From a checkpoint of a small mixture-of-experts model trained on Wikipedia.
Size: 16 layers, 82M parameters.
Below are experts of layer 6 (counted from 0) of a mixture-of-experts language model. Rows are named router (the router's row for the expert), up (a neuron's input weights, with its number) and show model dimensions 48-95. Each number is 500 + 40 x the weight over its row's rms, rounded and kept within 0 to 999. Numbers have three digits each.
After each expert's rows: a language model's description of what the expert responds to. This comes from a sample of Wikipedia text that the model never trained on.

# expert 24
router:485591498466476509537475419510474552482464428540525506437517498494463522403570412529520519495461598498466520484509497457459461560555525477524498
up0:480518423514470504503538437479503552442425481462460524533482555513500535449632459465487529502529472552565454516510542511506449527503412566504461
up1:471500524526566552431522516437549469473591519404524474474509499526520492364424479530528517544446519494496529468530532554478510585447556472495569
up2:553466530438451535479572542490565465473425446431580503479411515435526525511515559397548494554491385429480532496487529480512456562454527516585438
up3:553536479510535500510471450486473468497484462480504530467503537503497493435534527544537477439423520525505479528538541532498451547549512488504512
up4:569479521361499475498498533545483495484466463535508463546445559485430505527465484464519491431542526490489575520515455516444439471534428508459498
up5:421522440618495598426509512433474513517503481554494522437501486423379486516429470575472528434506499436515556507543479468515476549408488521488555
up6:453514382455446504485424431561548547558549461516459488410416498545442437497486439514453616488523460556462547518522588488484551456530495534499502
up7:452505524520508499480478493442485419456503484571484490532522540471551523459458543510455538527574525485455540497512533609475510590485457529483426
up8:442531466486477464463552490470551444516470487504453475544540526494474508455496544477522462512495524572493524492515539513515480469495528453499572
up9:494537521477441454462533442500506500517511503550486473517450500506463513454461564536551528490518503507511465503515474465494555471430460472430542
up10:563465445432479503468532589585498456487527512474466538478523507471482567480512455482489475552483493569538513477493513516450533446468522483437477
up11:476495587449504473394518533495501530493522500559490507477512484516466490522462570505459440545568483507504423455522524447513522432466480466426467
up12:514418453506528479515461534521498531533445486614567495473486491516487585489536457505415498503481505536509462510516565501498492486511532462528438
up13:480505527463462556453462469487463436473455528558466490496533467511532499481479476460543537519414554560446473573555473518490481524479492488494514
up14:448532514459466524459488579534570541450463518492561527540420525516476483427535554448599502461534510511532518446570513475565503445519487512484524
up15:547431512515578496533515489450529537482519522558483539515524540549510508567500443552445483501510519542514498457491512508464509583540475567520533
up16:464532523498563397524465484535489531426489465490564556473445454501476530452429512556465537474539497575505513522414541471498478433497433538423489
up17:463521524533483539492505542555505546453535574516503541514509544544515455527443489467424498545507501506457583503472519515463436462543470432487454
up18:495476521473415523484534481492556539473570561542486496450472505474525473478401541531416552558427442491475579527503461491605537497462552502480510
up19:519523504466462415516544517514492462536455538536486482464556539404500478474570413501573546488466480427518503521505523515520519464407514534584521
Description: Word pieces inside foreign surnames and place names, such as Sweeney, Stuttgart, Schwamb, plus non-Latin script bytes and the colon after Born.

# expert 7
router:489585465513572460508480463474539532439469502496566486424543463482494418419557479508517465526435596474445523536413493531541494496455503495549495
up0:521497516533480575538496463499511499439435524492563547482534556475540461492515464530512510497536525454498487544496464533557508467495498491573461
up1:482572538427480521495529431500534538501455519548487483579515549448519508505485517496511554505485507519499502484487502471490548512446517508497488
up2:526551498547501515528517464471533494470449560546498524470471526506493482450490539438493437484477423553455490545477493545530456462543476484596524
up3:434509505522550528538443548539448489478443469450558568519515520485589447515431527426536499500495487511506495452474495479541589445446511508533549
up4:475541457542524435499554449468503435502534567502503551483522542453465512506453479542513470419493547492602515487483519550572517480531517489470488
up5:541518503489513502432491471511577515520577509438490574488570530483527385461445517463447551527455520533389483554522519530553489537497466548485461
up6:475445434518538539501500525543401507505631493534551522541479497472480504478441554439480532513499530508532497501487463517505489499525461427454517
up7:488501454497503532483519490498445560444510485486524519477486528490476521435495505537374488483461582568523552487437534500517496452509442530574457
up8:436468492498497554472556513485506579458490525542526442531552537433480428470513441487570470495497438536490521541501521499523483495513482526491461
up9:530488527438481572439489480474474524505475501484438495506547544508562467470544516532553543454553502508559520438425464496524412482512500492450531
up10:483516411480458525474522520570586488451474522462534492491496509508480481486544521483452492520534504482475566494545448464537487532514433479464503
up11:464528452472561508541508492528503475501502545460455450597518488446533495482529477525528479451459558529496508509495474473495556504422529558533481
up12:492475506482473551399430496511509459506484474528497483425501482530504486483556532460540518512426498565414453496505439476602479552470526539529441
up13:533578521517523502517478573451475493522505472509527539412492475443472533571476472552548583433594495510452501456490514538596508543464435491570458
up14:520491552535507463515476475524475502532469495457514469449549466565544552488538540462563459555463519575537499553464533527528486524476473498553529
up15:477460446470509537504543474524473581484445467422486475513500473497550432488432534529501484477402525532475482525515560523547421458497429402512537
up16:527457468523483485524554496468508511520508454479545482510613499480590506429496485511573481499515506476457522471544542580474554543512458466539498
up17:483483462531501518488507523474479545498496551569474495521610455573514471525507469479504470529505491533540490419514501480496439524535446539432523
up18:481432479509452516520485480504484419451535507525555496535471528603512510508652517566554499498548482496492540544471517527539556505524474430475488
up19:475540458572518561441479576521519471472509536523564466543538472529516486498431537469493428508509565489542549442423484553465487538508498413507512
Description: Word-internal fragments and suffixes inside longer words, such as hes-it-ant, synthes-iz-er, -ation, -tion, and taxon names in Genus/Family lists.

# expert 22
router:464512466425557511501478439496563566499433475483458442476502468472522567540475477437518534495478455472533544562482502470530483503465457509496524
up0:522517500507501549580534551518430509536475505503473479466471524534550462425512442494516471534469471415486549477561467503424467444552528583379473
up1:474507544504475435553537511495510422472526537485463507557538526498486533535507442515461492520508545497547499435566491497570430544486500462490538
up2:441480529520438534452505510531527480500496475511516545530602522517501516458513499546475495538528487449461524550448517453507498525507496538500418
up3:526476586418466473587484480510487546514521518515511480520558493522482467578446512466532483512516546545486491480446445522446478497453518453444517
up4:437410469432478517462448562453554465495562556455482482492532567535504541444422518473606492473499544518531396528489491551449444560463481419463569
up5:531488530518514531534571552501528582483473519493519490437445548477499532538515550513482523554480514537520524486481500496492535522508484495565485
up6:433481530519526519479562470445402515477508478458474497494513450531468488414498492547526465558454488435562500445493423518491440511495538564452500
up7:492504454434510536427542446414439507399492442540454462518486483508591486478535457491486484447498532500592495556527531575458480508499455486510433
up8:447548452519474453571493527490516434487507483538561520506463528481494450516528434542464530511487455472510483462489526483546526494560444476461591
up9:520457500444583486529485501484523476456505580535581528534510491489492522496488534566472482477548457493433446491478511498458461561451457505524512
up10:543465434462541488453556506460572543506490467548524506514481537440511420576444532493476517500547519515488432520404467441515493567425488496517554
up11:493543495553473385542460523505551479460472424546478466487525534504531483454550510521523476563489568503476434450580530562509495460556482473525541
up12:490482529420563465554525478459444471495509516471511500495564388463491489464483481466575523479486474535468481458539556501442559501527547567441406
up13:520446495587477479489482526473487583471450462546513518495413532539550564551432434478453550485490548491497549427521508583489530556498477487529496
up14:487463452580527481481439470473473573493493522544453472515531519521583473499544544503522525565517485519529381532492518508542580522498466464539472
up15:539480474531440511446552488484532495490418551549510476464552502474543499481452563553483537564523516483479497545435495465504489531518487466506555
up16:455529456501514527445533506482498518509482528491410488511551555527507561572426475537467534559501486535517552484374450538478437530462513439506490
up17:564511480500468458571430513438513460455528504600565527436500532582488485499510465474583513454511541474483403593527496540473494561528485564534546
up18:530527551469505457513533541436466541479480490532574490476499414569472526493506425481454504440484413469457411518501476532411468500486478514473533
up19:444478444435500562508535481473456553513531425524542557472439539489517564450522494508508509526493445449508575486511526460471502460503431504535476
Description: Hyphens and dashes inside model numbers, call signs and dates, like XP-39, WMUR-TV, F-4B, plus compass words like South, North, and USA.

# expert 25
router:402501478499488500528498481471457531460572525495464510514531445518500465486576458498473524568415521519351576528481506448472504538551512567457512
up0:507503540528461484446546495477533556551484514475550480533478443546516474511483585433424439511421558453486565512423439446580499467545492478488486
up1:463536532512485512541463482532513530475512553502607510467491550547480511588514459511529504534491504464514513482543514456511433586590480504542533
up2:473470467437471483543508486518470521464491513517523550574497505524533518505461489496496472479486541515488493483510468557484478421520494494477505
up3:484537520501472497535467506453536424438554507466455430506527485440521482505538464477502528483516502569410519547477527503524525505395507497564454
up4:473415474484449523505467444367479539412517544514474362497535396517512533432445570519449481544464522483499489504482533582383494507478546472491470
up5:424466395494447450522443522468496449479482446521503519489556401522563470539522540487489477526471481564554507550464532531565484536502456503484468
up6:496509521547554487438559495515422541487496493581508480524473456527499573496529516455552524504418473589554470492539555477547547468477492487540494
up7:440467514473554509452482505515547477459487450471491449482481442473528554496526489533426506523457481542503475553463398503491432543452471494486474
up8:542486439556516545492522544570477499525492541498545454537473488488508516528554471408526484518471450528499468576441476535516475509489510479421451
up9:494486500480520509441502491528469556515488496508513519408627473527553494496529490520468528522499478502463527505464490532462514554519487543473499
up10:450457506482481503486503446460482492523464490535420477465483537450579472477454522573503480495479430456487584558526489481575561561526508431517453
up11:460565542458466528527528460531509559534585512565428446574515469468506540458537546544550502520478509564513532438523486532529468488475486582450552
up12:521486512452480493476518515443464549457468470534560475457509470550552541467429450532540499483497446446490518548474472539467455475485538498505539
up13:472545496454549470459566479496519567457488496445452528516498489450501467537503504506572526499503442501483607531421530484493490473487453528469528
up14:497477559474496511487516527498452433494442524447516518561527454498528550544538514505383478510503519480476532451462513474568452516500517462545563
up15:458518467521531514537390500496488534530503483492443609508504446515532495560477546513485609501513462516514528512539495446526549569539526572528494
up16:556471481494464497529432453487535527579488553455497472533508498498438484497468463513458501494425513445541559475499554456420494444508466520478519
up17:408438519473495591580507574533479538464544440535528508487498510554464589552447463537547552528479503408490461507493456510449468426492456457552468
up18:481418456551528489538484476521525454509502410481467454526549503502522528493548489524526517418486551511579506461473502447492528495413501464512538
up19:510562511540514517421524502434547528560465560496470528463470452510492472535476506414489504470522523483470476490515481418479489527489445465442438
Description: Opening quotation marks before quoted titles or speech, the conjunctions and and or, object pronouns him and them, and capitalized word starts like Un, In.

# expert 28
router:496564465516508561503519488510503544505457501512521554471446565547482449517482503463517524542455490583468573491492567563540531470494537478495518
up0:514470458540444505489507448439467488502501458502446432485470475500451517463548529490547487476514490478560533529441473431497558484487476515480519
up1:507482493574541564512402459477484500535468449500518510470490496501535512472531530477500545496561480456496500551457469478493546524482446460478500
up2:494537512577450512545539477483506533438537487461540502463566589536438536475505544536511525466488438495476506524509527488489460496521541453479480
up3:448499493472527515481449558537594488518468460486560451480524497416444452463473479443480455528457539446436506502551485459551457478531544577464491
up4:499437422519520524446514539548470432523545470506477544476524499489485549484521520582485509451470483511487464439475584482484526482475480517537490
up5:458445550478533410574545605464499529524498576512507467443535490429497489484520503532507508464468468483577444495479537506531464492525505520474528
up6:533552443509474500506461504494530459513495507455514559519537496461465449468469513469539518535608490364427528510509552562470503560460519501456567
up7:497595488461531514478507469499450542546487474480568483515501512507491457426480519574502507472482601517491527516513503452430490485521505580545433
up8:471395478535467475539537520505576511530508447529523516466485476420546476489489495507466540515528511551519542545558478540493468422472489482417532
up9:526530401470487509526504429505521458540478520544551473494473455547527508510500506535556462473517509498537490567519540511481464467496524533529470
up10:531517464515497539526498528534532533475551451438572490507508468582502449463442479523506533483512481490542412575400555483472482498543496554557525
up11:563549473508509545496593588518530535491483499495429433508522491538505490486506456494530520460511442503425487500480526512480504545472503427416456
up12:530400492468526463452522474421532569460465503512546432556510451535506504439552497483507479494534518515498454530482494466508441511544483552531489
up13:477579440518499436488483588470512576534508525490482502592502526486510473560571516476504494512427435436511503452535496486534542449500507529446481
up14:506496440537540563509525533518533571424508548523504468459520530553465529508580529542523455463541537453527514519532512513504569421406492532519531
up15:544502639520522517523482484468496515495400569482456507508483512458527524545496491447539509472445462489498561458595537487473494483515456476537534
up16:515482493528549522586524603466535472473503512431516476480517513543496542506490476512461543531468501538510537554498474478447571489526480471602517
up17:484526526474529500457527492526482541472529479427565531470533470561520435518524538499502507503422491466547374539389550471442493500466523433548492
up18:509550533418426502601533511490558581535504503456508480577394552548535509454526484465534520482557502430462516486571538532555438468536536492438447
up19:508558589466507473521508526487496603496522511592484506507509483597470612495523495501449573490483561525515466467594540522556503532481444440545577
Description: Final words of place and institution names, such as University, School, City, Township, Assembly, York after New, and endings of foreign names.

# expert 10
router:513517480448581501505541458474488524467497444536497444547505537490475490489442415476446469528489503498531516506462498528503515503449497515562539
up0:435530488540491476512516526542478579420519475457437425506551463446560514484460467465477527512477603513504502527553539476567525522480501527466506
up1:560465589471521557473582537545524539474485451512572551504571533523525481519489532486482517518439472480436511537566493506454446477514496463517462
up2:597546461527552455477504476438498598415561486479541437502522551503527503485471494580517446531451497538516498474489490505513479495553441533506475
up3:525519484462498515465536472502522491512454468611490522486505508520414543563492558513451512442506523515502550466518494513399514516539456535516539
up4:467502536457508524484491441442498402501497470526558435521473478541577439471532489483487443564478481466484519487541457532487501487462498500421507
up5:497457531511580493527524440508543456529467569443555489532485529454507493551514452478526556467489448511501454541435533458483480505481521512527498
up6:433477465499456397459527482439565442420503466446559550520459507508602506449510437519470498543518500521539534514482541505405505491488531497532454
up7:512535531452541543482533494498450505484472426536507501457470595588454463462487490513476467490546523551497526476503482477534443503556473505479476
up8:476512458482535535449475443559465538520532605495432436463445531549485476585502498550481534513480481520559484501502568534476557542488529499518499
up9:481538449462511424504462474476428490502528433539466474466584577494491498492569471557500419515448522528449490601537563458556494530515490493502532
up10:457503506447535543484515473549514481477464494521473511557535583452426564446540507528469503461590536549572498502448454514479494512482506485533541
up11:512508439503516528482436475537507491523548535494447520563553456519533581430562483561556476481420532517498460563534496534471505518547464518493529
up12:536520419500442420540516486545538482491499497584504499534488463508460539496416518499550486470528472478462420587556546471471525504461502572572507
up13:493499421509505517519490514493550524453535418522534508457472517493491476450486571513573461408463517489525514509491569495564491490550531523556547
up14:555502419539514459514512483485502531494573486541461462507472532489415512496486433511508503473501500486527558455461447546554567543584507471459522
up15:516531528529520532497403504473518528519454477537501503519480520562466450510469487499554563551506483467482544601504511520494487437543557516622438
up16:524502466500464544526494466492471550520430448476530520496510561523429478572465452458532459484492502569456509486565475538510465476508463478470474
up17:518424540522407452496555483579507498384580428505468538458527475546540471482548505484464525547520520606482446570553533502550474457580466451551544
up18:476430502502557512490486523497449522486480551540509475558429509526519458475461509495457503568515541569482454515428502497536548558493505515532517
up19:502453477404502487505445543479513579487547482517523436490497465534481491469498467521511458511457510524535534511439473524559522523478462546509487
Description: Line-initial list dashes after line breaks, as under Notable people, table pipe separators, and capitalized name-initial pieces like Ph, Ge, Ma.

# expert 8
router:520600496495531488484512482453456585475503434502521466519518572465483564499489428508467522459466522481476515520525573536531564503473446515514508
up0:489454495557485468502556420534495490531494477498497510398528547533385443497559475515468539596566465497552452465492531476445570489547531466534529
up1:480530531457559524467509475580526509474549377472543456468483522488542547532465500518554500434487518490501505475476531506403538449500445495507485
up2:474434519463495531534597474535517513505542489577487433519521505464518511534439507534467478498463540433489484535478476518550471511432511482486565
up3:481539438477526544448466559449485493502463524504584521539446486594466505501435522432449544519457505558501456513575524532576514501479543454445558
up4:547451539469480521526522575522494528551464485522516483431476519451487555494529548475512461510529521463543457461504482492501489452491509499433542
up5:468560442520577529510557444513409524561502529519513504494524461470470493415448508527538493565516523450527476556446479555491492536433473449506525
up6:505395503533505443544509465530505524568458508504472485479462516432465543572525470415448524481496519463471473513517537502555505523582497509419472
up7:492532473508492562530462594510528497517559496459468587568514525544504454470498492476443525455469493532504484512431447592470477550493388451588504
up8:526507409509544549514484461561554558490534469417503466508581511544505516514513503422496512498452466441464534537636557590475473488512474443522572
up9:485551497555532594536507492540551532508552465529471428566509495499498494498481425490518597417512529483518482456425506628548507488461430524434484
up10:493462480500492451540412510419520488483566398582534551487596507499506552452537511489495502533487505454486543491433575440535540514465496555477510
up11:534453513457537595536534447460510465492614500595522451534438576529503473513422415526533442511570495490518504518542582493512501535525483416479466
up12:542498514426514535471502487431411544493519431519452486507403520558434474474516541503539450491525452497476529434455508452510547501500452517485527
up13:480445495530499544439494551462551513465484478516502507545520438489555464509523531474481544479490507508428544496439512480515526496422483439427490
up14:597528555498468541490567525454527507510515523437479458559475547483515464424505504493526433488490524478441532497487457447520481475503482369507514
up15:493494506547485497426464503502510507515432557536444507490449469471557477505473517380563489517503513480470544445542496456486466519553484524432544
up16:447484512512550440567482556518528420512515524508461508513548437562487550492489522515463445442519475499546542534520441491512464415553498499458493
up17:464510501475466494431535516408516543456497466482499462555517487574503448493494492550459465508507528489449543526462441522477580474464499488477503
up18:528513476468609606467480468441512542546479555549486498451495537549561441387422523568482472525441482488486510512517511448467519456470463460488539
up19:475488456593521496531578509495524396582480584486454516531433584524495448514423454490413485516536484535524503545450499507534545494411452547555539
Description: Opening parentheses before glosses, years or conversions, and month names or date commas in dates like 1 July 2025.

# expert 9
router:518546461449544557481528393479514533550445482499437522484577446465567523516548447485489477460485532464449504430482561529553517540494500523558526
up0:448498397523494492564540514523527495527489447529470486495447536515470456492443507484524507453559550538513508518532572513494455527455484466498479
up1:512464472411554428524502462495456507555479468457506445521463484527464545551567574557527504493472488496501473542477439465476557572532541482559484
up2:497428503411491462463525507547493498479554520472555473509479482498610440486543506505521539515550574582480597464492534521517557438444536505483495
up3:501530507451505552482515506514533533471538555485482486501494484503392512492541489497516534455475576449509530489512565496504546561463513498468534
up4:529470540539457484566467451524447462479497524524470460598450473450490454549559467513421421555498549529482525507414505489482470508499530472532474
up5:517546548592517554490485506432481486544494498475460527475541479489402521553489436560476449452594519456449445513575535502390533485499513450533492
up6:436499470553496433514475459540501520478439545456460496561545593409483523535503495526506510491504589507535477468514535485538588487473486500542511
up7:587479505567522472538496398486483458436535498551516439491522503481448472541481477433473501468445585485552395468513519436544541480506466438543595
up8:564458557552425564500467437465528531458526454561491444513493536480478462493511484543430503448523469503485509501450467561518468556510517527561497
up9:457487484506445534546566494486448431557512571516460557560519526438495531538418525568508546571562515501468535458511526554539549549485571512465550
up10:452448451483548546545538496430532548515497500510438527556532526453411537531494508513482506488513453442428392479459563531541423477537458494525537
up11:570540468554480498547435391440505573517447528457491567472413533528509497485501456470492464535469540461452563487554549474551473508503530482451496
up12:518477472505504522521471456557593547544468492469500525479443462507474473460519477504550487481465561489564440491493530543554550529435501492464488
up13:495438521520519489512496499491494537455505543513512496554544537450439508532480479559516453480532519559464519523455458484480555505527545500453544
up14:560518570489446492453514401456536531498533453389453431518472496449561545506507454478563468533465484495530532459440485606554488478502462473490441
up15:512514553529481430479427456487482576574482481511464388516483550512559453540518542482495415543499527486547574460490555532430474478508532517474502
up16:581411516538558538556542484493524494562511435503477502414498550526540485467524532452473539408496490556518511524460494459454542498503545501469513
up17:438475470536505482525546468563532499449534441403488545492486446480485552524523418489543528520566551524534451511472518492491489496442532486563495
up18:551475480568470491494487511442496535452558462426453558510488473514517507481628514476517556478548571507507479544540584570523555522430496487464468
up19:484480436560478441505527484508532576504515439472491495494514514496473512556548388513513507528421486535446467467463511599483458511489563553449516
Description: Digits and number chunks in counts, scores, populations and table cells, such as 49,806, 343 and ISBN 978.

# expert 17
router:459528476447505546549550399454479532512442473513481495400510513550524467541469501431488491481410524550531505513568582526497527534550527491506540
up0:498555529460526519496593457449544497507527494520472562496486558515465437499489517467469443426548499556506497503468470517520498493455435487533464
up1:477488552498531432425494451480502428467507475483463462525515577507547497511472483520508464591539475529479525518475533520511503494490527526513547
up2:567428577446549512488479478512463501519433444520541437449407534492527498575482502494470442479491498556536483444512497519440530508541522442539488
up3:539472504536543508472455427413512557549506493538541532482490448461499470594513474515512493428543474547524501582472479453448458492528530522437481
up4:481493496495515553434449480540539545538515458562492448519542514465586512471470525480445467515531493545475503441486502561534584547471501536486555
up5:520466576526510557584497506510506507509443499441472470448472479464472447507482583548525487384563487513508497518624522465474500476505529466462484
up6:466503501443433490463556496489540501375472520502552503456509464551494556457491448555572555444454493458500469460455523495452443510447474441500539
up7:494462513467504570492534515546526589463525515521605546482522507520511491461518554503505550481439482485545432497475528552545512461430493417518509
up8:590414537534437441456462553599523483471468545507507519563423458478509488441455509490557522514563544496524439496551482522541463490526486451552564
up9:485508539493479513481496500513480467485518535439478424522461514434504527433428533484517475466513502499501474509553439508517516527542471542517460
up10:486478451537572541506564488546481592542508487505477517423487495398532513564468538557502393529438518500511607530507511494472465523459482482461444
up11:585489543500527517507496545492492442528513522468481487417531485473481455507525499524507515426480505446475449438481557560517494524538544454532509
up12:513526523404402486502502452500569505479487454498526535426537544503499486522552535426505458470495457419617519499521467501485450484481508483531519
up13:464450534500500464500463526451526528518400513469451485551501533496499545532537532515556484517628562467514475510466551537428481483538496511500467
up14:445550516555399461567475530524515520425492548522600557493487439524455509518508466461525546514537496444550541500517486517554529467469537493476588
up15:472515509488437498506516516426481548436552474466429458573494486525426553490466523548470495520498461555536585473492473484496510538539526465498524
up16:536473543576533553541495462471501519467548530552536436511495498516520462554591524489481571466554477565548491526559504554422550474544431514481482
up17:606470591526493512496516563487456475488567505501497478435503402501519518530533520494459490553530521484525495443534473515503546464541501510493493
up18:405496450452514460508491506510476466534589505524419577513425495480440480493536490543469545457525534489482493495437506453499466461462503473533564
up19:540577537525487488480487437475367492538464543543439530537505525553501435589548501491434508483485517524558525506559462514541488478532546533480504
Description: Common given names like John, William, Kim and word-final vowel pieces completing names, e.g. Sno-op, Iren-e, Sab-ina.

# expert 21
router:548461493537573475494494477505472483493470471551503484488472530479489481535482389406510446517492526558531512521469501544480486464499565476569563
up0:492496504497537470495475466534508501552477518601547529475536487467474515533438540542515513521471542484520470520546519522472477491478495507424434
up1:417449482452606461454499581533561527573464542516459539448455543453539521515494518502517576449482421439488464510480407486531506484454512512449460
up2:454505554483499520471609497525545478584456491534539526536481487521490481497519433528462421558461422471527534488515522517524519493518441477532625
up3:516606487532514476540481505469507536613468471454548502467442488451451502551500475508487526432497486528464478457505576518477502520509522446561520
up4:454482470536506426583518481534538442470506515475543562534510500543499446508510525487508506546558513491577532554498477512435472445464546605571425
up5:498519422500463548439473434469509538487460499512556517503510504474482478534459475506457561519522541506538521513478539458439463506481518520595487
up6:473532483453416525506490438450482522520394518522509491541446458546434430517524474500462548444446518472482544540462485503601525515515543500469485
up7:532397599469567483531444489500459521526494468491537484480505453565557500402587480444470454474512512464485546495536413522550578511492427523511558
up8:487514457450451489580520508490469454482499515411446536540520480506458476517520439481468505596480517578484477517553525519506456527547484507557553
up9:496496586483547529458487506487424508464491475512524498526474557498517507494444540523466521510439478551504439481468516573486540500499442480499511
up10:499511547545533443527491444493507472486497493473489530537519479424462434496519473528498444410517454484501463503510530474515520467415474473517432
up11:477535451572493425470535509490493464496557482523476510528578576528500501486506523542472478546507571463495536541511515568541521563566446557427480
up12:515534442586620520497486435455510541548480557495447539482473559545458445509478482428434512560523438517532507602489570520505507525495472573523539
up13:518540551508555464422571496499489512501509498477522409464509398501466544480557501568468450535535538530443492491545494552582461492483568524533517
up14:559529481518473558481587508426462495594508503531441533503458459448514443444516443483441583531548510540510511548508456549499464467514467498473576
up15:526473585543475460537525520464544502486524501591571513520501520505466482462484477510500489505494455524466527495485487547431457457479518476430492
up16:494474460447467509552544580480449456462519512474477551517570481541517430498504496528511467504522462483494508516455528467482453465484531529471516
up17:493463519495494487517558552533500476568533568548479454489494563497495504493511492470527537500434486531409574533506442456495489557438482521564558
up18:444554489498529509502506412435533531476502560553422496474539410572429498459532515448455496429523587491549561570459444492458534495382456445490502
up19:430462455502511456463449470481514478468520527567484428505415518534511472479520507517514474491524531468442491569481543487518472457485513535500531
Description: Pipe separators between cells in Wikipedia tables of results, scores, discographies and rankings, plus semicolons, slashes and bullets.

# expert 4
router:521499521478503512619590500508443536482505528507535446431549456525436452524501433473524517460488611506496562548511598566519509501478473488505487
up0:365462470495418542440466448465478565538548465469448558466515519495496519539508536505592526502477554507555506484491484520439509519513504528498496
up1:519486567541557479458547509542463486420528474479532420466482508467474473497457516526488489407495505523514500491530453537499541463469539564450598
up2:457506564511483504446466475532481524453515519466495528521509514489464478477471445473551503499536502510528501545549532497454519443503433505533512
up3:566537514496525480449478454505583410519467472556459448543506452507485499484475558483490470460454469495483546510465519482492515556419494466560523
up4:527467457497584452492424465507477470460523558436456448454531488503506567452525564583482498521413514492546513441503492428484440455530502496540479
up5:501489544494567505504481478447522471499455555546543454488543532468520461571481493516461541486496555499441572501491471474525476486540485505492519
up6:463529509482536515530527514511495558483497486508449521477483518475554521554427413508476513485481517552502433508469511508474516480550520517467490
up7:480503443447498515424575486541513578515513504472544541482478563490507474446489490449462526466569514524533466455507526446457523490497540417479509
up8:509453482532484521579515545539535467508538494468525530523506472507455465495441566485518462458536511485514444482498506517450476488544449592532446
up9:495536522488484525541399544491551546521464517528442539471493520519549500463515461515512568460448561506524511467509480507553476600426479458483514
up10:495522519473533501550504531529478479484568428444548516455478473510481507513508447455454489513502525465473454476596558474479556466485403567473497
up11:526498420510427443527523516546461487524511528450481510485482550468527508473562536513483480473477478602579536544509514493525489481488520456514531
up12:527474491600505523511475492476467490490570540520495523508485454466513465520497486558485543451500491522497512470497532522487493445523466504505448
up13:490483499390505490508467473455520546469462449604465502473526539478475559526504481544545480481412456433596545492508480480470471485540497514522498
up14:545487514520401539529512526527583530527534510542496542485428471461478456500531568454480527468462523525536531416574484518499429537421452490523485
up15:482482515476505524476484485552527522477532531508597521507483518519531492448489558481528490478539419496526526561535509458515467559480477521448523
up16:493450438506406503505432494481540526470434500507521513496572522544483590512466499512501467476521498495493508540458517478478496513584497509531507
up17:518487428527498486511443511480488445441536495461535540553586549428481501489540443553463537507498472453438590449489540518499498516516460524531469
up18:506436522448520481681567499500484411460483479496456462516481500468486454462624542497497537505558517567476529524505488471605521486521506493535507
up19:475448525519510522460528485554503526502548465514548530540436531497478506468509500490475566509545437536554536468506467545508503486468415474486450
Description: Sentence-ending periods, including after initials like G. or St., plus clause connectives like when, while, but, before, and first names like John.

# expert 23
router:565481505420538514535526437490475497446537441509618477440485477527462438484486443486488523477495492483501517609508524504469556461503475500502534
up0:461517500448475552492541448570532451452515562547512475558488498488529529535513469583480474517473528540495434517479567550422551452460520552487477
up1:517511510438475479468486519464486525436494525481450524416476453460564548479468487513548477424540446422503565522517511510493452511477551430510506
up2:478452535605518572449496527564386506419542524518569487541512521517451513468500462510495483526466517471478545495520548508506512519502396516585495
up3:461454547514531474503444500479510504519463497505533461488470502494510468450423535547534443464506537431507488507460501470443415506510557519458443
up4:419470453547511491470533547465594521384493524539449515475503536527500525534485495426491460555481536529491459484402490530516483561431511506518455
up5:561505447456477465490424462535466482507562505478541500465436448465546509476464464527497528548579519479565617519573369527511518532460448491513549
up6:551546463493475585577502468442451501482482550513487497423500443483437601536531461453417486472498473497516479584464509540541546454481474454585449
up7:545528455508497456469460448498450452506480430512503472553509463564526472426472513527502516487488467470430496505617475492461535460529477517443520
up8:515479483477495517508499468474528494492562500478481522500483484596564541472455538526516542365509461493513485528513501541490526520526502511447440
up9:507548543508397502487463473473471544503475440543504594477473486512483465488463506523521566470444492472503476519466536491499519507512487543483450
up10:427440511469541513495517461493471503504539410463513530421464505510468528480448480495524489531506426521572550516444456523484474484449566532517516
up11:537484426514497466454509492507533471473425589510540505519475469506500519494591507491480504516510526525527471524490512525485462547454496419440414
up12:478516516501537528515519438567452472539462544392491459528526512487492453463540546498480513525518545455501556513521571522478469538541478562494570
up13:488467498446515535506531464474543502511500414499521498563576515522509476508433501566430509525473465486472465480516473415468496467446507419535505
up14:568466566502538454476493495442555496506500472513502507521560515513417473433464512489525496536432472430576527486580490491461498546429435549460457
up15:471524552550482427465532521479530492441520523493549503526567520453513500486452519520451503531561469518544512535592522483505432473492529488554500
up16:523500515437438533456510516496566466476519539490485490452536450466576489491506495493585526571459465535455486541484499572528504559523484484506466
up17:504573467535464575466526493551461474531523483488511515436485509487532482532471466521417474511452449501472522492553539506542422553518489517523529
up18:585519503517585476557540473484497532473532493505494488558549543489514497499559482522494502501504562492538443528504451439501479506462530527500410
up19:533460452534524573522532517436510440487461526496495522450531470498457480439453406530464591522570560431488456520544539489520484543528489519533497
Description: Spaced punctuation in lists and tables, such as colons, en dashes, pipes and closing parentheses, plus units like km, sq.